{
  "hidden_act": "swiglu",
  "balance_loss": 0.0148,
  "max_seq_len": 2048
}
Below are experts of layer 4 (counted from 0) of a mixture-of-experts language model. Rows are named router (the router's row for the expert), gate (a neuron's input weights, with its number), up (a neuron's input weights, with its number), down (a neuron's output weights, with its number) and show model dimensions 240-279. Each number is 200 + 30 x the weight over its row's rms, rounded and kept within 0 to 999.
After each expert's rows: "comes after" lists some tokens at least twice as common just before its tokens as in all text; "comes before" lists some tokens at least twice as common just after its tokens as in all text. This comes from a sample of Wikipedia text that the model never trained on. Tokens count by the router's weight.

# expert 18
router,247,193,149,254,251,193,236,192,271,214,184,183,224,219,168,201,174,171,178,235,222,197,206,191,237,202,156,208,219,154,189,211,243,190,211,191,259,237,199,165
gate0,218,198,202,206,231,181,178,190,199,223,224,202,205,205,239,185,138,179,236,207,183,254,193,156,234,168,175,191,207,175,211,158,205,192,238,223,214,239,148,159
up0,225,155,210,188,188,205,217,176,216,224,216,165,207,174,179,187,210,260,203,209,202,182,227,238,203,181,238,187,213,202,195,205,169,204,218,205,157,169,219,228
down0,180,186,179,200,234,189,195,258,212,255,149,162,171,171,188,246,132,222,209,197,179,215,215,224,166,209,224,185,142,174,200,197,184,196,193,163,190,181,166,264
gate1,184,207,179,237,176,232,178,234,229,186,233,236,235,208,201,183,187,226,227,161,188,190,229,187,211,150,174,227,180,187,119,192,210,201,206,243,217,182,175,157
up1,193,212,216,164,157,211,193,197,244,179,239,250,178,208,186,186,181,214,209,224,207,195,185,164,168,194,122,226,203,191,247,181,174,251,239,215,184,170,195,187
down1,170,184,221,213,173,227,225,191,182,196,212,203,161,195,215,232,220,188,222,192,221,171,165,204,228,241,210,223,131,176,228,204,147,174,223,195,215,200,195,226
gate2,199,183,190,217,201,160,236,148,205,165,180,204,242,194,225,197,180,178,198,197,195,222,183,201,156,238,174,230,215,236,191,194,197,212,194,175,227,180,232,185
up2,225,150,298,206,196,193,214,227,228,206,227,222,192,195,214,187,212,220,212,223,152,137,168,255,187,207,232,204,201,174,272,130,179,162,157,255,184,195,175,172
down2,238,195,180,202,223,240,248,207,248,213,189,193,143,188,198,202,225,193,211,173,195,179,230,159,223,229,220,161,171,225,223,186,251,190,222,188,217,224,186,190
gate3,258,219,144,165,226,185,150,212,144,239,209,229,239,175,154,174,218,183,166,217,255,222,230,233,189,180,208,222,180,184,256,281,184,200,198,162,208,249,194,178
up3,179,227,151,222,163,178,216,152,254,231,186,218,233,175,202,199,250,195,153,194,166,177,235,250,222,254,202,254,238,208,168,216,164,156,191,150,220,210,200,253
down3,138,254,220,186,179,161,171,206,207,182,200,219,170,192,162,221,222,202,238,192,198,210,164,236,202,191,182,158,119,221,191,213,201,211,211,187,188,165,199,185
comes after: " ", "–", "1", "2", "3", "4"
comes before: " |", "0", ",", ";", "–", "5"

# expert 39
router,189,211,233,207,232,215,171,164,188,112,199,192,169,189,215,193,197,186,234,195,178,158,175,206,193,173,212,193,137,167,179,172,195,207,175,168,184,199,152,267
gate0,205,206,222,219,219,172,170,191,185,195,184,193,187,196,194,228,200,218,185,221,212,175,244,156,183,205,241,201,220,197,193,249,248,238,189,189,207,209,220,194
up0,185,250,245,155,241,208,212,187,227,195,208,184,193,188,221,201,205,225,169,224,226,151,205,210,214,205,146,219,140,210,208,204,127,213,216,164,252,202,208,214
down0,221,235,163,181,188,238,177,175,208,169,198,195,198,208,152,220,210,238,188,182,221,151,174,218,168,216,231,200,167,244,209,153,210,207,164,172,184,182,141,194
gate1,203,276,161,186,222,170,150,184,189,195,231,166,241,202,168,179,204,202,188,235,177,203,245,236,178,245,182,246,224,234,159,184,246,228,169,186,204,155,189,215
up1,210,195,185,247,250,186,145,203,200,186,176,165,166,224,206,203,229,224,184,243,175,191,254,227,152,224,235,208,170,188,174,228,232,218,141,233,239,210,179,220
down1,235,225,155,193,274,181,165,185,169,224,223,150,211,177,159,229,224,165,261,208,201,204,199,193,174,170,233,240,161,161,232,204,211,191,237,242,159,210,225,215
gate2,249,229,182,167,156,149,164,220,190,228,213,204,166,226,274,214,176,195,186,182,233,148,231,143,168,183,177,251,139,217,143,184,200,202,215,153,203,208,192,220
up2,179,136,153,219,168,202,181,231,248,207,231,211,225,181,154,229,229,193,190,186,218,191,203,232,259,216,155,218,225,216,190,173,245,219,178,203,230,218,206,179
down2,212,202,201,178,198,200,176,200,220,220,181,206,268,192,170,208,200,179,171,198,216,192,165,233,252,238,255,275,220,164,259,185,212,241,217,230,207,224,163,170
gate3,265,240,178,188,189,190,209,204,223,208,237,239,200,220,208,211,215,228,95,175,264,194,172,230,236,210,183,137,238,196,167,241,263,178,242,221,176,225,238,178
up3,238,183,153,199,139,174,181,225,178,181,191,242,218,227,188,197,181,239,223,162,256,191,212,229,223,200,231,192,218,165,154,243,208,124,158,169,190,165,188,177
down3,172,206,161,188,199,171,220,172,186,189,199,186,245,206,222,214,242,180,240,238,210,221,182,201,146,222,196,242,199,188,212,179,212,180,260,171,164,190,228,135
comes after: " the", " of", " a", " his", " and", " to"
comes before: "s", " of", " and", " in", "'", " Party"

# expert 120
router,218,216,221,176,264,169,227,170,236,245,176,192,202,247,126,216,231,167,205,192,142,204,193,219,202,236,215,182,173,197,201,208,219,210,223,220,226,240,189,166
gate0,234,168,186,204,202,210,179,199,187,204,216,219,183,145,161,251,204,196,197,169,222,171,208,184,220,171,194,211,187,229,105,163,219,202,209,213,183,173,174,202
up0,235,201,223,238,214,180,167,173,193,204,222,290,215,149,234,231,188,196,260,221,157,184,177,244,233,216,182,232,240,216,224,208,186,221,177,229,170,188,218,204
down0,244,172,194,210,185,196,150,213,237,148,202,207,205,219,257,202,223,191,282,215,189,173,156,215,235,226,183,171,190,209,226,166,166,174,256,203,195,144,177,246
gate1,203,175,158,158,228,189,179,175,186,235,179,223,239,231,177,186,222,259,114,165,225,144,158,191,186,194,234,205,210,226,167,199,196,232,240,205,207,228,201,174
up1,224,176,199,165,208,200,167,168,197,178,182,189,151,207,245,215,181,201,205,192,152,191,222,228,126,198,210,212,169,239,261,187,195,224,241,191,177,195,223,163
down1,129,212,171,207,189,215,189,173,236,225,208,200,209,200,157,134,174,237,201,194,222,231,182,191,191,173,228,230,258,252,96,226,192,209,211,210,209,179,201,219
gate2,251,228,220,191,271,145,168,198,216,236,151,210,177,227,180,206,171,217,204,170,181,243,174,205,176,204,158,214,204,236,204,240,196,180,214,159,201,217,236,177
up2,258,196,188,208,254,155,217,197,213,198,180,203,217,223,189,157,177,233,164,248,201,236,177,172,237,191,189,188,173,167,192,198,148,231,254,184,255,182,242,194
down2,181,197,190,193,238,251,201,151,202,189,209,142,160,167,164,231,174,218,269,223,217,233,230,250,143,219,237,254,235,261,181,217,211,181,234,136,237,212,171,224
gate3,260,142,195,164,246,193,217,243,201,148,169,219,194,203,187,224,229,171,233,190,187,232,229,206,181,195,227,227,196,204,183,197,203,242,180,197,216,166,217,153
up3,200,205,276,247,196,227,191,237,146,190,175,173,227,202,211,169,223,191,164,190,186,218,179,184,204,141,203,245,222,237,249,202,190,142,194,160,208,177,218,225
down3,234,201,218,213,217,161,251,196,230,179,201,230,217,225,193,140,241,201,133,228,204,139,180,199,216,160,167,223,182,199,250,194,216,188,171,191,199,182,220,173
comes after: " |", ";", " R", "3", "==", " League"
comes before: " ", "1", "3", " League", " player", " team"

# expert 72
router,203,235,175,238,197,198,220,169,186,187,180,133,191,224,199,160,182,145,184,201,231,195,208,197,201,193,178,175,215,207,185,189,194,206,157,151,231,189,209,174
gate0,156,258,235,206,198,178,219,193,213,218,187,199,203,84,186,211,239,219,200,181,181,162,229,204,260,229,230,217,207,224,201,229,210,161,200,225,201,190,203,180
up0,229,177,209,217,274,228,217,237,150,221,224,216,211,155,241,199,159,204,231,199,153,182,183,243,231,231,136,232,222,255,190,147,172,230,204,251,235,158,186,221
down0,196,196,245,282,196,208,159,238,215,151,227,207,190,156,192,158,186,237,145,228,186,223,276,222,228,173,207,158,231,213,207,205,195,215,181,152,182,195,139,191
gate1,224,191,183,189,245,197,239,236,210,175,193,160,238,185,191,199,213,137,193,202,176,191,177,201,159,230,180,225,201,201,198,160,201,170,182,202,210,168,190,187
up1,228,193,205,213,211,204,214,225,198,194,175,204,205,218,151,201,226,192,196,209,162,205,173,229,198,160,201,194,204,233,222,183,235,231,175,190,187,212,216,235
down1,238,260,211,216,147,205,138,181,231,213,214,146,156,218,190,236,219,214,266,194,204,187,209,243,175,209,148,246,198,236,201,229,214,206,233,183,204,162,211,200
gate2,290,219,184,201,243,131,161,202,200,200,178,203,216,237,195,241,144,186,213,151,247,203,152,218,189,213,171,205,200,210,186,240,214,139,239,186,212,180,210,162
up2,223,142,252,163,138,239,200,214,197,191,238,223,224,200,230,171,242,140,247,248,175,174,258,222,230,190,229,209,202,148,199,211,184,220,199,220,183,207,221,238
down2,195,211,201,216,218,197,205,215,203,205,227,217,160,199,212,208,249,156,197,217,217,190,247,212,195,200,173,235,263,204,176,206,244,195,175,195,159,192,181,223
gate3,146,239,235,178,179,198,208,223,191,204,194,154,170,198,174,196,254,200,263,195,196,213,239,158,192,243,215,199,196,294,186,193,199,217,185,191,150,183,185,244
up3,229,184,196,220,192,221,252,225,181,237,225,262,205,174,230,200,179,209,163,174,171,203,173,234,231,204,125,225,171,131,183,245,221,202,263,172,237,201,178,192
down3,192,138,216,182,227,202,194,218,177,149,183,196,176,214,176,221,200,196,222,154,186,205,256,190,184,229,142,180,210,168,170,156,212,198,224,239,239,201,303,196
comes after: "\n", ".", "==", " ==", "===", " ==="
comes before: "\n", "==", "|", "The", "===", "2"

# expert 114
router,214,184,210,183,217,205,176,193,217,164,176,159,189,187,216,199,215,175,233,192,168,148,235,211,244,183,224,190,138,208,204,177,167,217,160,214,228,182,262,240
gate0,210,230,181,155,201,171,240,170,178,172,190,207,247,153,245,181,181,223,212,249,185,191,160,165,198,185,188,260,204,276,268,249,266,190,241,231,225,224,190,185
up0,192,218,156,208,125,160,280,184,197,206,197,206,194,251,196,216,242,217,222,200,214,185,256,171,228,159,199,264,200,198,259,197,202,186,196,247,176,214,184,248
down0,225,167,183,209,198,180,176,181,246,194,207,207,167,225,206,173,187,141,236,251,214,245,201,208,200,196,229,139,262,184,227,223,177,223,187,154,190,213,214,162
gate1,192,209,190,227,183,163,170,242,228,163,136,147,183,207,199,154,198,231,148,238,185,196,188,174,135,259,193,274,186,195,192,225,212,196,174,144,196,222,201,208
up1,231,259,211,221,146,238,189,213,265,154,129,174,153,237,205,175,241,194,146,196,182,168,214,221,122,235,136,243,198,207,214,189,162,221,190,135,185,208,211,200
down1,197,152,282,175,230,183,195,153,221,215,227,190,161,176,133,181,210,174,210,263,235,179,188,157,187,210,185,220,195,208,214,236,190,150,248,129,175,209,230,189
gate2,225,228,191,170,163,169,208,158,241,174,192,241,230,147,173,191,182,209,176,183,189,229,216,213,229,266,215,197,252,242,190,172,229,164,220,235,180,176,198,185
up2,195,191,233,232,196,258,228,195,131,167,257,203,237,228,183,198,223,269,234,232,189,200,178,252,204,166,204,223,202,173,195,202,161,275,273,203,202,217,217,200
down2,193,230,246,223,206,185,240,192,242,216,221,206,169,144,237,200,209,167,201,220,246,174,200,214,241,251,215,170,212,186,192,180,203,228,189,197,207,214,199,150
gate3,211,199,183,199,237,227,212,132,203,158,206,194,221,219,150,192,225,220,158,157,224,183,201,218,193,215,155,190,219,192,174,206,238,200,164,214,132,200,164,214
up3,194,190,185,198,222,243,181,214,196,191,222,175,222,187,175,217,212,193,216,204,198,159,219,168,221,236,207,238,215,156,239,210,224,156,228,257,203,222,225,220
down3,206,141,211,228,221,256,217,174,198,198,238,258,189,187,152,255,240,246,151,181,186,220,199,173,170,146,208,185,193,227,242,270,234,171,211,164,195,174,151,238
comes after: " the", " of", ",", " and", " in", " The"
comes before: ",", "s", " of", ".", " and", " in"

# expert 56
router,231,210,213,161,214,160,194,181,147,159,229,216,213,165,193,242,133,228,231,214,209,179,164,154,187,200,222,193,199,183,224,183,201,210,149,203,163,169,175,219
gate0,188,193,230,187,238,237,165,190,194,187,179,184,242,224,184,178,204,222,157,173,159,197,221,218,161,220,216,150,187,197,190,194,175,256,268,148,151,203,193,170
up0,189,187,178,192,195,149,226,244,202,191,190,196,147,205,190,154,181,118,194,206,240,148,214,164,212,236,251,214,201,150,173,213,258,207,181,281,204,207,250,222
down0,206,187,245,201,253,192,204,161,204,185,140,261,246,222,239,249,189,165,171,178,167,167,188,215,185,186,186,221,137,179,205,192,197,151,176,254,181,191,229,204
gate1,191,202,172,188,259,241,185,207,158,158,184,183,222,243,200,205,175,176,195,186,194,227,164,209,213,192,175,191,168,263,195,192,167,167,218,208,271,165,219,174
up1,235,176,238,187,196,204,214,191,183,155,181,168,220,197,189,188,157,202,197,219,267,225,223,214,226,167,210,204,183,238,219,168,73,152,204,195,211,219,190,178
down1,200,221,194,231,153,144,208,170,195,199,152,184,217,188,204,179,235,144,178,183,222,170,186,226,173,201,188,171,224,182,231,204,194,230,170,185,194,189,251,203
gate2,172,208,166,235,206,227,175,186,207,211,186,198,255,191,228,231,211,235,155,183,192,225,217,235,223,159,181,175,222,260,178,198,245,123,254,155,194,176,201,186
up2,219,172,162,212,198,170,191,146,150,189,215,252,232,165,197,237,166,240,164,179,211,242,208,195,179,185,171,227,237,183,222,197,252,174,215,217,205,193,197,188
down2,173,205,200,163,273,236,185,220,184,254,137,255,187,213,194,206,206,232,187,219,157,209,203,240,168,260,168,221,267,217,182,223,259,203,185,183,230,262,144,200
gate3,220,192,167,148,191,225,247,190,224,202,224,185,207,221,178,264,216,194,210,177,209,176,162,185,194,191,183,182,207,255,180,251,205,213,165,135,132,217,199,160
up3,179,147,193,205,216,204,187,231,191,192,188,199,185,181,216,158,194,212,186,209,171,180,233,193,184,169,255,191,259,158,185,217,233,252,174,236,209,184,177,226
down3,195,193,191,201,199,216,193,176,170,243,205,223,205,216,208,153,183,175,208,191,176,195,219,223,171,156,174,174,167,292,204,168,155,192,200,213,226,181,225,168
comes after: " the", " in", ",", " a", ":", " and"
comes before: "1", "2", "3", "4", "5", "e"

# expert 32
router,142,235,172,243,196,198,205,185,134,229,211,164,150,213,180,242,166,214,164,175,201,183,206,224,200,173,182,251,196,175,177,227,240,249,207,172,166,162,233,197
gate9,213,192,185,167,223,177,182,257,228,203,186,223,186,180,255,201,215,167,181,201,215,221,199,219,187,203,250,173,207,235,217,129,180,199,161,168,179,209,264,197
up9,179,193,207,233,186,214,237,205,225,246,180,206,184,208,203,167,165,230,232,180,158,249,185,221,192,148,208,219,236,197,225,221,198,185,265,247,195,170,192,182
down9,245,184,170,222,210,230,243,206,142,207,211,188,185,118,221,253,244,219,148,186,176,208,169,145,187,258,205,167,237,166,226,189,229,193,207,211,243,188,187,214
gate10,204,258,173,204,259,248,200,182,201,272,256,185,164,143,231,193,168,194,174,192,244,169,206,207,228,181,190,189,213,233,198,156,245,206,201,136,269,164,178,174
up10,159,255,166,203,221,220,216,193,165,216,143,182,163,186,217,196,189,188,158,203,229,246,190,211,244,253,210,228,192,184,154,186,200,202,201,212,211,163,210,242
down10,211,214,226,206,181,197,195,192,199,210,268,229,122,215,221,171,240,217,108,205,203,257,199,189,191,153,176,168,141,245,257,134,251,198,165,165,243,198,183,216
gate11,207,217,226,225,250,214,181,210,217,194,196,199,221,152,203,181,167,204,154,143,235,213,146,177,208,212,233,159,188,197,204,183,193,227,245,190,183,217,291,232
up11,210,248,193,187,185,246,206,255,178,229,182,230,201,259,193,171,197,208,223,192,237,235,192,242,200,237,241,204,218,179,225,182,228,261,220,180,231,193,189,247
down11,186,213,203,240,167,235,217,200,175,230,216,179,151,211,180,151,275,251,146,176,208,226,205,201,231,224,242,179,175,201,209,275,200,188,219,228,229,151,187,197
gate12,156,174,186,245,183,204,191,200,178,201,191,230,231,192,157,282,187,173,164,171,235,179,170,207,236,238,183,227,167,165,175,169,221,225,159,177,246,201,212,266
up12,147,229,213,222,188,195,210,204,231,229,240,247,196,232,218,155,201,198,240,223,209,184,221,191,212,172,243,173,193,181,123,201,191,171,222,163,224,230,154,170
down12,221,200,214,206,215,181,166,171,214,172,173,145,194,196,219,201,243,193,201,166,191,165,166,194,199,231,186,193,212,214,135,217,199,187,234,166,241,208,174,169
comes after: " ", "1", "2", " (", " $", "born"
comes before: "0", "9", "1", "8", "7", "5"

# expert 127
router,162,212,183,186,234,195,132,217,216,231,218,188,217,197,173,159,206,245,190,216,179,227,210,159,242,212,193,191,235,246,185,252,207,226,225,216,196,179,249,166
gate0,216,191,154,142,178,192,214,222,193,217,170,166,198,213,219,182,186,236,176,240,220,223,249,202,191,259,235,169,240,170,195,227,172,195,208,193,222,265,184,174
up0,176,210,187,203,204,197,200,238,236,201,153,166,184,236,188,226,150,178,189,234,215,184,198,194,271,190,188,198,199,205,188,237,190,203,203,195,189,156,193,198
down0,214,188,175,157,255,186,179,169,186,140,193,224,223,156,200,164,237,186,177,190,215,240,171,166,176,193,217,238,185,239,207,128,179,275,180,267,231,161,183,175
gate1,212,131,126,216,220,218,189,257,202,180,164,221,165,215,184,253,156,218,181,191,213,225,131,198,158,273,197,171,203,243,207,185,232,176,222,188,173,231,234,178
up1,191,194,228,169,229,231,191,185,148,152,173,176,227,227,230,236,203,201,225,188,167,176,260,201,183,167,169,265,164,214,230,187,228,178,227,184,201,179,180,179
down1,229,176,214,206,193,121,209,178,193,223,204,168,171,208,227,199,214,193,171,189,228,189,235,185,194,134,172,240,224,273,233,186,228,216,266,156,188,191,181,169
gate2,188,215,161,207,222,224,172,231,181,150,212,152,162,252,176,191,167,197,164,188,160,263,185,214,222,140,296,187,161,236,197,167,213,190,214,149,155,123,160,206
up2,160,166,216,199,195,194,238,182,247,248,176,188,171,217,192,194,159,189,221,205,184,248,178,181,175,192,161,259,234,181,201,165,277,213,182,162,167,217,211,223
down2,279,177,249,225,197,215,207,141,163,211,177,196,200,188,235,175,241,202,203,184,214,211,221,234,197,187,117,253,181,225,172,216,103,185,186,235,123,253,187,184
gate3,186,194,179,196,246,223,188,231,221,199,164,150,148,206,168,231,165,242,204,206,210,192,167,179,253,196,220,201,202,148,159,244,244,198,237,148,205,176,230,164
up3,182,199,163,135,184,192,194,204,138,198,218,174,207,223,211,197,230,200,191,225,235,199,253,227,168,192,205,173,232,157,178,187,178,229,188,247,180,165,219,194
down3,182,241,228,166,158,164,197,216,182,134,176,224,163,215,216,194,184,213,235,246,192,213,163,222,172,191,229,231,162,243,183,176,219,232,192,192,199,162,155,173
comes after: "0", "7", "9", "5", "8", "6"
comes before: " ", ")", " (", "–", ":", "ia"

# expert 15
router,201,163,168,206,198,205,151,189,171,218,195,160,191,271,160,217,206,196,222,166,229,269,197,188,185,232,206,193,191,140,229,274,237,193,195,174,163,212,193,193
gate0,222,173,190,174,192,233,190,202,188,156,191,181,180,211,241,221,147,184,227,251,269,248,193,178,237,265,238,185,145,154,212,228,208,218,228,233,224,191,175,204
up0,190,199,220,202,187,215,156,246,216,227,153,209,179,218,271,215,176,182,244,238,222,212,199,188,200,265,233,226,180,149,227,231,231,173,229,234,217,157,205,213
down0,170,147,246,232,214,163,176,237,179,212,173,217,220,192,178,226,237,195,233,212,198,228,154,220,226,242,211,217,201,142,213,188,195,218,205,239,201,155,216,168
gate1,192,198,159,195,163,258,214,192,178,176,185,189,261,174,213,178,169,222,165,203,201,198,217,235,203,208,197,149,162,251,191,167,209,192,152,157,170,180,163,162
up1,216,195,236,162,184,177,181,179,226,177,172,191,162,212,203,144,151,199,199,245,254,198,193,219,248,243,280,189,201,128,209,209,185,232,237,269,214,218,197,241
down1,163,214,212,169,185,193,186,245,248,238,241,165,206,178,237,194,161,211,227,225,197,172,206,216,199,171,195,187,222,186,176,244,198,196,215,221,192,218,191,224
gate2,227,161,211,150,243,231,243,217,167,197,218,204,196,141,173,259,221,134,200,195,229,249,206,198,182,261,272,201,152,191,228,181,147,222,185,223,203,168,210,166
up2,228,181,211,214,178,180,219,210,226,280,263,189,217,187,146,240,217,221,222,180,249,199,180,242,230,205,170,210,161,184,213,181,186,224,230,202,207,237,223,180
down2,227,182,211,238,168,241,222,203,238,223,199,189,216,174,257,198,197,234,203,191,210,285,179,157,192,210,189,127,239,225,185,158,210,205,183,223,218,190,200,249
gate3,201,165,232,97,224,189,165,183,208,185,158,168,176,234,188,166,187,195,188,167,223,191,150,155,197,233,220,126,195,201,222,194,179,228,216,190,163,259,173,215
up3,181,224,220,225,189,185,257,223,188,237,194,194,233,187,257,164,183,227,237,164,212,181,191,180,266,169,190,246,183,219,206,194,197,184,190,201,244,193,199,207
down3,251,189,183,176,196,199,167,152,254,192,211,203,190,184,166,243,242,230,241,225,130,170,184,191,178,155,194,248,212,158,173,238,214,220,162,239,197,198,201,190
comes after: " ", "1", "2", "3", "–", "4"
comes before: " |", "–", ".", "0", ";", "5"

# expert 73
router,234,171,170,204,251,176,189,188,160,219,200,218,198,179,207,234,198,206,183,213,206,209,173,168,213,265,246,267,221,205,212,218,153,215,210,179,185,226,186,224
gate0,163,216,194,216,182,199,267,207,190,208,212,173,216,197,130,185,176,212,210,187,150,160,286,240,194,207,168,191,190,126,220,221,213,168,200,185,174,223,220,206
up0,180,141,212,149,180,178,229,184,198,170,232,199,198,228,195,185,173,196,179,208,184,233,215,218,190,156,194,176,239,178,252,197,154,232,195,199,127,168,224,186
down0,221,235,185,181,172,213,237,226,214,186,188,188,197,202,169,142,169,189,222,209,215,220,217,113,181,240,200,193,173,188,165,210,171,191,213,205,196,179,249,261
gate1,147,144,182,210,195,239,215,210,191,187,221,234,226,217,217,196,212,184,159,185,184,144,190,213,162,198,213,204,236,173,178,195,216,232,234,172,159,168,193,173
up1,260,234,214,175,226,193,172,226,202,199,132,234,139,206,215,215,165,196,206,219,175,215,174,225,274,230,162,186,225,177,150,123,220,187,235,212,216,196,202,212
down1,183,171,153,222,281,247,196,243,172,226,165,172,217,189,205,235,226,208,182,248,193,190,191,199,190,171,185,226,179,183,218,188,202,241,251,215,220,227,178,206
gate2,160,191,195,203,191,274,209,211,188,157,177,245,179,197,223,270,163,198,188,206,231,170,189,218,151,177,207,184,163,172,130,220,207,146,175,153,209,220,218,207
up2,174,226,167,166,151,195,247,162,215,214,128,233,196,166,244,172,219,162,181,203,132,207,275,168,234,157,163,225,158,232,265,187,197,230,159,213,237,171,208,251
down2,188,167,211,209,288,180,194,168,241,231,179,194,185,175,250,225,209,206,192,190,216,202,179,197,234,161,212,192,211,217,220,238,189,227,181,211,224,179,139,229
gate3,202,174,160,226,221,217,205,202,203,225,157,170,228,185,212,145,205,170,194,169,193,200,210,191,110,185,198,194,216,126,162,163,183,191,168,170,192,198,248,228
up3,224,184,237,206,213,217,132,202,162,201,271,215,194,198,147,214,249,215,235,188,129,243,182,204,250,167,209,201,222,216,135,213,215,207,238,189,205,183,213,241
down3,228,209,230,201,148,147,149,172,191,227,234,230,180,204,213,215,222,182,262,162,190,215,202,240,246,172,274,199,151,168,218,222,206,207,192,202,237,168,197,155
comes after: "s", "4", "5", "3", "6", "7"
comes before: " and", " ", " which", " but", " the", " he"

# expert 20
router,258,222,209,200,283,213,166,261,219,180,222,189,201,201,183,188,127,255,202,155,214,192,155,196,199,168,176,221,220,194,194,268,243,204,232,166,183,170,190,224
gate9,205,189,198,182,225,178,236,218,226,219,140,191,219,235,196,190,226,168,207,202,171,198,188,164,246,238,185,225,193,216,147,220,189,198,225,238,167,186,210,150
up9,168,194,227,243,163,182,188,137,153,160,236,202,183,185,184,158,201,198,188,231,167,238,224,177,221,214,237,172,194,186,199,188,175,212,207,223,239,240,157,244
down9,190,202,259,206,205,205,174,203,204,232,266,154,180,214,216,132,206,206,201,229,186,196,197,239,155,227,197,213,167,194,182,161,162,222,230,206,156,229,166,196
gate10,216,211,232,229,166,195,175,211,154,204,241,224,151,170,177,177,182,164,201,211,267,206,210,215,209,180,214,171,207,166,186,221,210,189,215,225,189,257,208,195
up10,157,157,166,166,186,173,258,178,230,145,169,237,253,190,199,172,233,166,168,224,115,205,208,200,242,233,229,213,185,219,215,100,193,211,175,179,253,245,210,229
down10,174,197,219,223,210,278,244,214,212,203,176,216,199,203,220,192,167,170,184,165,221,206,158,203,179,230,207,158,194,153,209,187,241,157,193,129,215,207,196,171
gate11,188,194,201,212,246,132,180,217,218,204,190,212,187,242,180,183,197,194,168,175,173,182,210,210,232,209,234,227,170,213,169,254,232,182,198,221,213,198,129,214
up11,266,196,239,144,219,215,185,216,227,163,217,160,241,207,188,197,163,230,212,117,231,152,140,204,221,190,187,226,212,200,164,213,199,198,184,213,197,173,174,231
down11,208,174,176,172,173,186,209,145,204,181,177,206,232,166,167,192,229,231,221,197,204,185,213,223,142,229,170,221,179,201,193,184,172,192,193,217,167,231,188,154
gate12,177,205,176,181,238,145,151,198,148,228,221,254,212,146,126,164,154,150,201,166,225,198,231,217,207,203,206,101,216,150,187,161,166,179,225,164,171,191,199,180
up12,198,231,165,191,211,174,147,208,174,176,233,215,207,186,160,164,141,198,204,141,228,181,250,248,183,200,172,171,234,187,173,155,182,137,219,120,152,173,178,179
down12,189,230,171,186,167,211,161,151,248,195,219,217,198,264,214,167,153,242,258,200,192,189,168,206,197,259,226,241,193,189,252,183,151,199,203,227,163,210,117,201
comes after: ".", "0", "3", "5", "4", "6"
comes before: " |", "0", "%", ".", "3", "6"

# expert 81
router,245,171,127,230,229,225,181,140,207,171,165,142,189,186,206,219,183,209,226,150,130,175,209,210,260,180,228,210,227,224,190,213,191,261,143,202,177,170,286,207
gate0,172,149,195,235,205,179,194,158,174,221,219,164,206,164,209,226,165,236,149,147,190,176,231,203,252,224,223,182,200,179,185,191,180,187,139,180,187,192,230,241
up0,188,242,197,154,185,222,154,235,137,210,178,210,164,238,195,252,176,218,164,195,173,188,218,177,178,248,223,232,229,155,189,270,197,183,214,179,235,221,156,197
down0,274,222,138,238,211,205,182,184,175,204,147,195,240,201,257,167,217,197,111,164,210,201,211,225,198,188,224,211,196,189,221,227,167,156,216,191,235,207,271,226
gate1,180,165,187,217,197,197,187,207,175,257,224,209,163,205,167,180,176,167,155,184,205,271,198,246,170,159,165,206,171,166,214,199,200,171,217,153,193,266,170,236
up1,233,187,164,162,187,186,255,181,239,229,158,183,195,173,220,222,200,249,152,191,214,204,194,186,250,210,209,183,203,162,236,210,149,251,178,242,199,206,217,201
down1,244,213,231,198,186,199,194,209,197,257,280,241,204,192,194,151,199,167,245,184,224,194,212,141,232,225,182,200,198,203,191,179,178,146,203,205,212,183,207,195
gate2,202,201,219,175,186,132,187,190,188,233,188,203,163,180,223,171,180,159,226,156,221,223,251,224,216,202,272,200,136,151,217,209,99,150,200,214,185,176,210,213
up2,205,247,236,167,143,196,130,209,158,207,243,161,153,145,260,190,172,200,213,213,251,208,174,205,232,171,202,187,171,218,169,203,144,211,241,157,231,188,188,237
down2,164,249,221,170,159,202,168,180,151,243,251,251,253,162,206,201,214,152,230,253,239,193,205,191,208,181,148,194,184,164,171,160,183,214,194,214,176,219,196,218
gate3,217,201,233,250,232,194,206,203,206,213,222,219,210,159,171,181,198,178,204,172,186,190,226,174,211,254,257,164,198,263,159,207,221,219,215,254,177,215,235,182
up3,147,196,191,125,203,231,158,237,195,192,165,194,186,233,215,211,221,238,195,216,186,209,185,194,185,175,209,214,202,161,241,238,176,146,261,147,243,187,192,176
down3,195,188,164,125,222,181,151,180,228,194,193,157,202,162,247,185,195,221,169,200,220,156,200,229,181,181,196,162,240,200,181,227,172,150,201,168,195,167,251,176
comes after: " ", "1", "3", "2", "5", "4"
comes before: "0", ".", "5", "4", "6", "3"